Weights of a small mixture-of-experts language model, trained from scratch on English Wikipedia: width 224, a variant of SOAP for the experts.
Below are experts of layer 6 (counted from 0) of a mixture-of-experts language model. Rows are named router (the router's row for the expert), gate (a neuron's input weights, with its number), up (a neuron's input weights, with its number), down (a neuron's output weights, with its number) and show model dimensions 0-223. Each number is 128 + 24 x the weight over its row's rms, rounded and kept within 0 to 255. Numbers have three digits each.
After each expert's rows: a language model's description of what the expert responds to; "gets" lists some tokens that make up at least twice as much of what it gets as of all text. This comes from a sample of Wikipedia text that the model never trained on. Tokens count by the router's weight.

# expert 7
router:093174119157137136116148127121114092116154138165152132128183144125128099119118159108152109157169130126072136133116152119139146179128138086134180111109161096138108114127111121102148119076134112105079118114137106170120136076133147140095127133109142141109132176127132136164074119093157100050152133100127137144128143111131117146133128149130117132115124088139108146135150135133095152165127104144088117121081107123107135089150125115142145152170140183071142132096125142098109116114106083110095127163155151109101138157133108118128132128143134122126109115140150098069136131128150106165105122178145109117094105164169132135116102112130090119107149088131139111134105123152157146105116
gate0:154069152138133140129152118083160083134131151154120139107117130126165088109109130150091085119150124124085117108115130129157138145097144178141113138095113153128134144123123127146123072135143117112142125127118089110134164153121108111123103129146115112112140130107156087152071147151171158145130153133129073105112105170136137162155112133149092125143133113158125163130160118121115112170169170120163111121113115147129108154118126102161141133113161154118112132090124131127166136145115128081102188145102125113112149121155130122105140143143103181128101138159125156091206161118123134124158084143110161114125092106155135096129116110177132093128144133124131130177131088118150152127081
up0:164191137131137140104117132171099174141121093089111121154141116135095185142143094120160188135123100155169126136140128132140148122161109088106168091134114132143105113123173105075129168145124139120114133137140141151092146128124120162142150146159113169129097088154122165120112094091108121091122120142131163147125122110135155105126145145084143108120150141133106103155125143101148151106107107145083147174113149107145150110114114127105127119140105143124158156173124143144104124119140144168124085101143156152142120129081097143142122138086173122152160111074133128129061106146158118144106128136099149142115147123095114167152101151077139155097151104143135128116131156120128108138148
down0:134131158112138131124134140083095123143124178123137136139117143127101135099161129125151143199110142081115136095138124136162137135129129095111132144128142108134110125141134076143113149137133131134129087066178168133125144162104189132093154164116114127127130126139108167087137180126156076145121172095126131134113159109159127137100127149074117144132119162128136160102146155132105159145127117123112139114141147150149173075119116172128137082116146130161135110096142168140129165130092138120136103168135144100159134109101142111110130108139118179142152121121111143159156147161119113136086082111147102103116135122135133160079138156098063144164144148142114133135125081132153135138112
What it handles: Punctuation after names
gets: ",", " (", " |", "\n", " –", ";"

# expert 4
router:110145128085119145174142127122131114127116128151100136129176089137126098082143139075099166158164125172118162120081155125152184161137137107119195143115165113130098143133116144083138112103148138090087076103137142163095105132128142109148136113120131144118153115189145145128132118104172131130147110136157115115126142162097138155117134153150138132141118103135117154099128121167117136183116123161139126117077139106076111097133117080135137164153154175137116141122139127102100102149123094111143138120136137108089115137096112110142139131132145115091118122138160151099073137086134174159120131149138136146151109120132124123129155145168105120107157131122102104117085111135130121072115
gate15:115102142107165171160143111167122120168136070124141153126147153137190086147114162117143170112127147103162127160125141094142151133182122129118118085093134127164097147140156135126127152139115127111105131145102129096125127115127140093064160120104133138089156128119148164127143136115089169134142114139161104099140068133152129153090098138160160167107123138148127138121110180145168120143118131115124117128098121140136110148099077125149145145107125145108109114082144159113117162096161106113144146087124093107118161135181137113139160127118131108130101088159150125102171178131138122150153134140132159155109115109148097089137124175111108119118125139136124132156132108153118175097126
up15:152142074160097105102136149110116132095163150135122093136109126090088165084131116140079091130113088152083138096136095136113102155075107127114145156169099130075136117106096124123125107094145135123133161099157122162130142130121123170148114138150125132144094110146125069136118105145137113104133139103097135161122160111119106097129171131075091094138144130115135144137116084114065151118132122120159147155151141107121123129170164152129128131156104118132145137173135108141122076123102132134114127146121155139132087136083119133108108132136138155121128170101093142148064116133113101127135116136156111115151131156103154143112155103150141153121118110149134148089116171117146074169121
down15:123097139122108139126128136128154161106120126091149085135126139149173105147142153179118109085151142105133120151145112182150132160088091115133145055143147114100122130126103134119116134135187131114112135146118140142125138096106137149086097110109133108078097137098151134115149136164130122152143131112144125136117118154127130137142101045154151145130170106160124124164173129139134110153078143140145102122150129152119129097139107122121112126170144102164077121133123120163117173099142153120092119152125112137141118120104121098156214122122157147111118129117084069109123083137182115119146124138131134106120136118113143167111092127137085114099121100120105120154169131155120107135126
What it handles: Clause-linking conjunctions
gets: " and", ",", " but", " that", " or", " which"

# expert 6
router:105118107109114135126103127141143132128112141122137119124163109099091087090116107122098134142163078161127140125120126123174134139139112138166147127112154120174109104166147145092121119081135124112102111114126144121123118089092185123104161155106116145130151183141136143131103114110147114089129080081158120123122123144091145133097118155125119126130137109086109135124158116122129110181096068129131108097069112146114102105125135081129100171164137143087108138117159120083113098135107148109140152118087100057106120152144135090156136122134117120071130138121158113126103127136116139159139139174130077084124125170136146129113140091113123112113149089128140123104111099087136131121094
gate2:171127163117140147129095121119152184111124096120146172128084135125162137127145178119135156123133127110132127107131133129167169107118093099155139111176161132141164102120109173189101110150108132131091117160119148117149125132159165170112128136116131129122142134115094138154174129119122087124104103155122118096134107123163108157155148132115175155130143133136112127131136111164098031132064120143102078163135112106117118132078108120149145151159120161117148147092121137136122113143090131110147130131171128132123117102125129112161081157152123115149104127128133123132153113127161087129105129133125072151109143116125170151154114120108097120133106158105111152110143102135172119165114
up2:076128099134116109124168134142110076131142163155113084122152125156104121126125115133146108141121117139137129141104139122091085137144152152099124127078088129125093166117155092064169167097152112127162134087131113135108154121102099094138144122124120128132124124157146156098089143143133146133139140100109152165144146119106144089095130118114091092113109120131152129133129126120171205111175126120162171101116160174135131132172141117113123130090140090153107095174169111120137132098165124132106105104104115109119114141162132142097162102135144120124173114138124127129111130144118162131144125121137179102127111142142095124113143112141162107128129095157143080154112172122090136073117
down2:131132117202132119158129100094127110149187158151135167209083106141149112114160130162113107103102179087184140104177126128080154146116155127145089141136127107128119119158129173162121120096143147143081116153097141155117146116122130118154131154166084115163130162138127129142097111126076187145133129074128077134161173150148143115126133137129127121127130110161129135141109142145119138111130115120100125149102105097115126126127133123174125121144143136085103092113157140136131105121123131119120101106145136099110149131135130158086126127109172145122117104126131117132115146119149098159098112122164084152134131121119114182125145154134098165137136152167110148143121126131097104132148
What it handles: Table column separators
gets: " |", ";", " |\n", " /", ":", " Votes"

# expert 5
router:098133069133113144186112089132123105132088117139120138144188143117114115114130116094153119156143120156124151153136121130148120169125114084142138131134130108158153089145138121134135125126149128097107113123091158135085124113130174121132138155100114157115169163151121133192113127084116105092158144098123134089090122154117127124106117158101113144164170110123134143122123097132119147117125103134130096118119105140081159134155134129172120171124136126117133125100135183107123106129128069121130197150098128137089184166117123069133118146130151152112087106166141147112108142136147119147094125127134123140116132138116122190120115108112123124110144135124118061108118132179128180104107
gate0:086087086081130147149118097136093137087163138115109135132139103139128112103098100149172119107126130116110124153119165099133109124102107092134112155100151139169158126153145093135099142137099114109143168104095068093146126122101136136147124165155087141136116160131100149167165143112151145096149105111122162127088157155136138105113126122111124160144200157131115134121107149180147099117132125097115123070136173136123154156146150136093129152168166107160107121155157151106114128140126142134112131084130155124103095124111094137150140132128130085123126123162131133102181159156080106124148148166091155151138128116112107140162139126146133101122129122134103142118114130155112080168145
up0:150095094116142156142124089148133158136123116124145113122102112154149100092104111127133102111158092111107131121148119149131103087126096128096137149118131146139125105154123158125140096139124097091144131107102086101104121116143155154134156105123120124128135134117105130146118129123181134106156122106093140162074104108140166145145123117146099127144173141131107100132078090179138082089099091182125149058125123154118146107109134105133128136154085119156115134157142133109189160132154122144075133120121128134116143155137125072122112144122146156134136098131178127130184142128114114120109119138135137094108086116126080160129184123093171101096095118164116135147101156113139129164161
down0:145128146075115150118111139130135172112133131161122125134091134113116124176135117094123123092124103116142136168112138086131124112124126160162133175123147164120129114143117146118118174117133179116140103097100140139191115142139115122142148143118144175121093125106154125100163102105115102151170144142176134134131144187163113145105134162100156098145115098124154165154154133161132092143126155145121141140135140087133209162129085122102106161090165129116108093130136119158102122137132108108089158116161115100109126117124126128153151132105106131114138148114132098174136144108117148170185129086097103146118147125155125128149110138154151121133173147135159111114112131188091139150154
What it handles: Year prefixes
gets: "201", "200", "202", "199", "198", "197"

# expert 14
router:086138132112122171148094130123108093100094151150125118116123114112122083073140124133096131164142118113110151155105146136131152129162129095157153097117146119179120093103084150096126166148116124126086114079153140122115153133095101114114113172065140135146132141118135135138139120114112147085101111130117134086106121159144156162130138154126125146128150108152134139103146095160097126140113125136071085131119090143096144135104121104152110172177135147138108108111115123093089129171107093109115142156141120115103169136139142082129178124146112156123107094142148077094125134125169132142102121178135115122082099169137160159100136137104135101128139130151158098119101115148149165110133
gate1:109141151134141125092129151094153137121097087134127127117110164090136144131133150140100179152146145141176121123104136127079138084110131147087115126118143125113167128124156129153164159132143129149174116100112104087138119094164115107163115112130148061078106083138136152152150128149092098098096160164080129133146115131101179134126124089145124125147133141135067101147111110168111140131137136159105143139145142117158153153095160134156126115142109132157148143104124138123093108128090114100093151146129122110096147129149138126175180134156100106071122115121180111116142147137120139108107129170148125133132115101126134124127113128093128112059087150104144125133133133085141119164135
up1:126143137121120128106152132114155148085115089134120121107098186103151118134137117146101150150141131105131118138155175137109112095112151144090117105106154129116168114101138125096161104117119114128125147086100138095137092118132119145130140116134143082087151088166109145163139139131123118120103162126089142170102155150095140132135127080147138132152101135126123132096116098151118149105097140148102098192155113077162159158097109142115144086155094141143161166083152138128079126139122123115102163115144124148140127093169147137150134147112103124116111136111202129110122123084144160116104119104122146131118106099148122134103153099079141110087077148105132100124142166065129121116121
down1:157117095151125134116105138141105116140138140145139158122107097141167094199144111060118125118137111136134108141118159102154162144126114088112141118169097094121128141160135119094166126106114132162153123128131153124113144094117103114168127143123116142137125091090146151135107103096123117129161116108162154127157124125121152103101161118134115109164137088123095095126130070143102138121078143112130126145121127122093173103111110191081098101142096137150109108154119171145205142111128122141165138092110129123151145070115114077159147102139142138106111113134121144146115109127118182124123160151146154111126093122107091129136141099138162099113122127149137154109135135089132111142070
What it handles: Digits and data fields
gets: "1", "2", "3", "6", "5", "4"

# expert 15
router:100121114131119160124143080100125103097126110141099122126149141152113140141141135138172118129182103154135117159127140167131125132132172082153174111122160108165126114148122125127178154094132110084121125095132147163065129099161148167149142124117099138143175131136123182132114110128134128098121098095151185103135116136124148149136153159109113139152162104116122184136100135107117144194140131165103120103127117122134159156092101132148130172157145171093083141117113122100079125136106110138124155116093155124115111119092114083109128144142139152141102125142160130128141141103141118135137104157159103114163098123134117119111120144104161117090170090153123134148115146163144178100151
gate0:141122122107124115110140101141118155112154111109093066115144141158137103089121101156149130121125112129157140115113134145103151146059117122113112157195128131137082128145143161108146143118126097119121133140136139116141103097121168137134117125128107131143105138121140142148104093096163145106123136137145124094123193154123116102124131122157117153096149118136103127118097115116085144112103130042148094130088102076127114160177082133105084137118151167068106117113114124126085094149115136125083118151157127093118120101187156131153117103136137115142149114160121136102107170136134107075126087112143106153154124115117136184144103109112136138096128155127110151145157139101145141127119
up0:099142110170116137128131191142146098126091156144124174119098094142140114144143111120109120132134111144138103164172119143148105093133152132125139144075101124131140124107111135120123100158127139105123150117107096158124100140129096127134125142129195114114184122137123123120149087116067139156106166131118134095123091106099170097117111109085139088109110122114142091126133076105143152128136154157152131109120109134129145076089122134128151131135118101143165142156146121122150166177136132146133120131116161175163134129138119127085192130151133124115141150155095120157155046129115133145120125127133152130138128137172117139134169113121093093141131120089104125122073094092094142133112
down0:107161127138175125149140144113131091151113142130139096173154133109125138145137141124131129156107150118155149099087175106142101132142086121114142132111150134141129108110125160157115144100118127083119147101106137125114135102107123095151095119144165175135141112142104129082098144137110105118135077105162145141151116108105111113123086104104106094150102098133171147120095098125129107127080156128113073105078141135125181114161158156112144168103136111178158120162160139148118068111153111127142127122139158134151094134139163132082149159155130115122122118134133129096144133146092144195094103099131108096117111105144102124187108151118129131096128150115141122100150075127101090119131
What it handles: Articles and place adjectives
gets: " the", " The", " his", " New", " United", "The"

# expert 2
router:081179116093132156128130107100119074126098083127102142124155104146111102121104133094130130143177118136102121118107128113137150182148124071153150135137167122141140119099089135083100131108147102112124143121138106122126152141090117149100122152099137120139161121134158154185114126099114139099111125124162112088112091112109102159101133153143104137139127105117094130110091087139105112201121128132127105152104107107134126137122122089132146202147179162113114128093126143109115117124060080095132141134142131101125143182125111118119136127143108109132119092159136119131126151114127129169101123138131111115131154161144101175124172130122095119138134123150135099148121100118104155071111
gate1:080127152125132135125114088138145090131163148110152105138164112152096150086115081135191109112114157127095161120120158086111168082123111139147086124155127086108167131093121139130091128110152105118087142169118128125112127151086097100140138155108142114104100153150095126115135106168111074137138117091164134124154108132144154173101168109156114132128114100105143153119084147137123123160135131154110099136123150119105105102158142138097167150117139175111139125118159104080087109159132078134110146143132127088120126082100119159121100106169133151121094140135136104136145115126095155129162138150115124104161148147130163116103118165163150167135141090127136135134126134133125093117098
up1:063136114204153112121117117162132154103143167132132136108151143108105100134127101133117144107128133151104119136132140137145148117148154145187108129139141072172120110126163145133124173134121134129146157129096099138155144120166129102140155128145128113111124083108141149150166077146134122140120085113117118126050126094153150140100163101092147097107164110143125123121125078153125105136129126132165149172090141100132142142101045168139147129134135117102166115153155129098083143113130135139143161138176121128135136137152147105135088093159087090142126115135112140126145138154130120152124132104138152127126128134115110120098176106144097161136185108122128100115113130104130157109127
down1:102131127134153110133143105126129136148174105127152106132126148173134099175143112113124130123104102170146141177144160146167142124090143140127120132114117134145103098122126151184164186092148109165144097159140137103096134121112114120175075099183150162129141127117130157143168096136130142146147119120129128146122108091144128115128103114149116126120136128124123136082106160144161157139088116146144122109094140120164112153115127124164109132139104156137105096100132172122177201165120135087081116092162103112120174154091137113147128136138137127095109135136121150146141124138130111125088086119115096099164160123104120152102128108083100103131151164150094135172134153111117125167108
What it handles: Paragraph and heading boundaries
gets: ".\n\n", ".", "==", "\n\n", "-", "==="

# expert 11
router:112141136132125138142173102113123163103126136150126142155152144121123120129113130088117122144153122136098104142117165164095143149161150114158147112109170094148110068121113099078122153101135090119109086117103102158080110138152146182124159135106110118122166156127153114148117103122165160124123134123115162090118129151085161143094121169161114139142136085115128155129134145136100165149133084188128125088088093137143101117126108088132126163168134164110083113096127178094103116101101090127108152139142130085098132121128120123141109127131128121087140089093143146148103133133117096148084080131138128128150105115170142186128128160104133125124128142133132094100145115100146142110106
gate1:155155139163153109099117110137100182118121087100090093147133059155130133151115118127138153122134111089159123100107122150139127135139112150139136162088110116158098076154097132078119149124087154094149093120137132150115094172162093153126164138170155152135121095131126109121119114112127149137093117097173130111122137126113108148107117119108122168122110136119137089154168130171142126135139112149127138156150110152122129118173167113105124114114102185133114136095130122107147141125156104154152096138130131130105142144125135165083196157147146144104093097155118113095126131145090144156135106166128119134149136072114152166098126138135087111165117149141189123117117130136158145107136
up1:110100120137094141123098077112088098137150148149122147135144152129113142117157141144119111124109125144110137144122163129114096162112119113107125090172140126123126130079130155171118169159155131122120168142096145153110141105133150113152179155106119113123143180145141140116124105117116109109151103140091147107114134175134096061148140119154146119107136159107135165093079107078132126108131130116111087128147155112152144179096102131189135119126127076143146142175142189161118112080119160140075156101119131161142120128148131154148137105119088173147172110113076145130143124121149124116137137106102113137121105170132132099152108121103141122092135109090106170115131139112122148123118
down1:122132108181107152118155151145127134106131151073103126093111134137134121155167124088071123146137091142143106149111115114112142115122170118120121097099145153126166115099152073124146162139147093135106125160160106119122085122116138111101142102137112133134153086138137123152102119120169127133129095069096108122125159130123176132106115161132136126163143142130084131113130135153131139071163119134081123150163173130125162135121145101106112182137100112119107107081182189137051120110116114140136127102120166111144092132109152130107181126117074124131125142133113110146091131149102095129151141053131099130090127115127133120115121125153123137112123118113100124134132117132136149128130
What it handles: Hyphens, dashes, number symbols
gets: "–", " ", "-", "/", " (", "."

# expert 10
router:093151122095115115143140097104099099131122096151090154157104151129126077132149114095095095147139130189137131106147150160103147149151148067133166121138128121152126142118097125109154125122155090064097101095121139145081122121124133114128127127107130151135152168153104119138100124112147119108083121140130108122105114109129120173141122116105091201161160103118159145120167132169138139153089124156086071107128138152070119107123125115121122133162110166117136116102100158120105111142109142127123129146116115109124142131167108112105119153150123124111069102124144115111116120119124135192108125168133107126121155117118096122124147156120097095093180119096099093138133107085134144113129
gate1:156133099123148093114101135068153124138132093112047150144162110129121100133168119162129145097176151139141108105146092147149116160155116140145116146125174122155102145102082128095137163138118111133138117137133159097104096140107161092143175145094132117185121161106142144114180124127143122163106107162132088077140045120132126136140104138126092149102139115139136145130159095141130145098138126125097139108087129085120156150113126140088154093156109141113160156132136143096107119126141116137129090127147121091123146120088110147086086149126123118093134120124147108109124145140132113098144095137160150103123118161146120141145183133155092131105129162146152127105151141134124136124130
up1:106061173127090146135146157153100158126103131139182099122119130139144119142129139124151134127103099138112135139120185087163146134081152133125148109129117132114092146134124156148104145145134125147136096165132132126149120105124092174122138077133159109068143100091108097118126174145147177125096101132123134176096150139100122132136108144117126132157098126106092122148125103130129115158153100111104123198137096138143108112136124135117076135069115103136164120112131120154158112136083115159062149117116146138101117121111124133147140108152157164102132136163130160100115088091123143139113127131086143123136137117097134150121103123146167145163147125107130094129122067114140168112121
down1:115133149144136158115152146128131131093122090126148100134110152142157170148124144130160144160128089145135131089128123143096106159133151127134140140133115125141111100141128114138120114154069145092164115166128169129120092084123134141103101081120106147127152099091139136096094102125133122133108082130104102136137142122176108127133119106151135137140082137137163118106131137137184138136116126089125087078138141151109132142135159131179189135126103133123109134082129173092103129105122084202162172139072148128170109074102140159115108108111140128112134163119104178105128118172156124153125141151138131116164130105180123106133112139093100114152139104114149119133142131164118136154140
What it handles: Verbs and verb particles
gets: " to", "ing", " up", " out", "ed", " on"

# expert 9
router:048109097151154194111121134127139092118117139133136130122151145101109129108125115091131105174149060111119151113084113134115115138153124071107122144117128123123109122148132129081124146152139113114106096103168117143122098136122122140150145131102107138091150151151139198121152116105138115131129127146112137111153154123142159139072116152112110158156165092119074153144131133151136121159142085130054125079089137150119109129135142103128140136161133171101124106085113154123105124163098104156128132132120130087107106146146143117118157125145115156104095114124154123103133139134130128184116131174145125138071106135161133145154163089152127125138140135109146106150100127164161135117123
gate0:084141089123130148138123128106147172105139110111156133126156174146128159109108111089110167096109096112189126106115106153122151102133090086088146112146113119123080165154125151129153147107127137116153194094133139111115157139124098155137096128099095141123129169122147138144130086121097174117130118115152094136160143172135148083156116151116123130170153104138101154118139136117107114134078103168103120172127098107157086138142132136132066126145103123112122131144141176114127124108127150146164133154123144165082125144129158131106163138098119139116153091158133117147101117136091136137115154122132148153062107121146121100112133124157145133138150152122127137129193132124141113080118
up0:169122147129118098119128112136120090148128158128124137103102111109116116146159161166137070097126112139121089113134166094142137127084170159153123150107156092133176121085090117109113120111111118159100089158123102116118104131157143104139197099151123157113134060107122116114137120123182111098157117131109176120127101111163090139086126098140096145138136154153128135142125131094158122123201147112178124085105125122100157159123137120096178108124158138132159145099110090138119148157135130132102154113127137115124099131113125080166123112113111123116124182066130148136142157121132141137150090132121142141165113100112125164138118132111118135101130113107137102126096101114123129140129
down0:150131164086088123138119155127112141103144157145172123091125125142080125104125161147137142129132139107065153149155111100126144070139129141155140116159120106163149128123131125127124121143145135139101097106116096151146115123100118164123118129165114064159122136115116167135114129128104075178143140132121128069109117095146150143109126105154130145113085149116108137135131143096125137126134142134101154088140105122149121164140086122145111137095098116088080117071139157096106165106157122149125114167110113150163101124161123108166155113158118125153140126160112124134115173097164077140119136124165112123102125109098150109106132103150086126151178146143127101129130121163104122106062
What it handles: Prepositions and linking words
gets: " of", " by", " in", " at", " as", " for"

# expert 8
router:127096106123149134114105080149135101101142124156101135133135131100120128150161111131112171141147121155074104133107137116154120158188129127144145111099182079156103111092112137102122156076157130103091100056125138163120158116115129163137167129122140153120134110126160141126165085118119152111127137127163141105112141119094124128128070134131119140127105116104109174142097157170088167191139087138109101127095114116124096135127101108127124145151124134098104114100116133109141155127088112120125152153144135089079141136142082142096137138140115116099097099153158148123113129139119144125099128141166118120110108182119128134070141096110109123104141128147123151118110095102115139120074
gate1:140125128084150119155135159126149150149140118078174115125118124112097174098150119106116150082095139139135130178109143110124145151158137139097112147104159131122095143159167139118167091113132081127092131119163170153072147096115095158091158120107180152118154118149154134118146112120130183137135112149093129124132137113124092144115168115101131161092138160114192113143084133147146187108145111154081148133147118181153153129119132126156122127127093158092112109103132153146120140124140097100120143167100167085151098143164122111130136132114128144115136127121135151149104116100152133108144113102126150151154101101174102150161160118117085135119121159135106124131129128120103125097133
up1:108130126140110158171152097124137121129134098135121160106122123166182123148113122159128125124118113133091162141168126151156143136158101103133160150184140097114144138134115103132128142130110108141146127120100117121143119108132125144164091143118149122131127096148089116156120105157152070118148157130090120111107135124112148121186138112118095124166129111081100196140145152144150134119172140142144138128117090177090114145148130130149145143110119102090159125120140129129108103087192146200157096107145127165114099120142101107153137095106128119070117148118143134103146127130164100160154153118157170140107162141138129125127094167120158127123119126162115137172127159139145070172117
down1:114110160161089147139167055114113128130094119116162113088108158146119097145077153115085113094130119139128163151169123155140127141115104129127122131113149112110152119103086133094160126105147098097150140142122145102102100131143138168099161119124159173162130154122157108159158104147078082120150137145168155131119073130142128132105119115115155118122145096105157145109158131115138126146155139083135077149101100155074138142125113147103130145153148140137079132118180105156116131120094129095187095134107127101109086139068110127159118137152128157097125127116128140149134151120129114175124145118142135088117113135143135175153140126134133131116116164168118124172125120135108126139133
What it handles: Word-initial single letters
gets: " D", " L", " B", " T", " R", " S"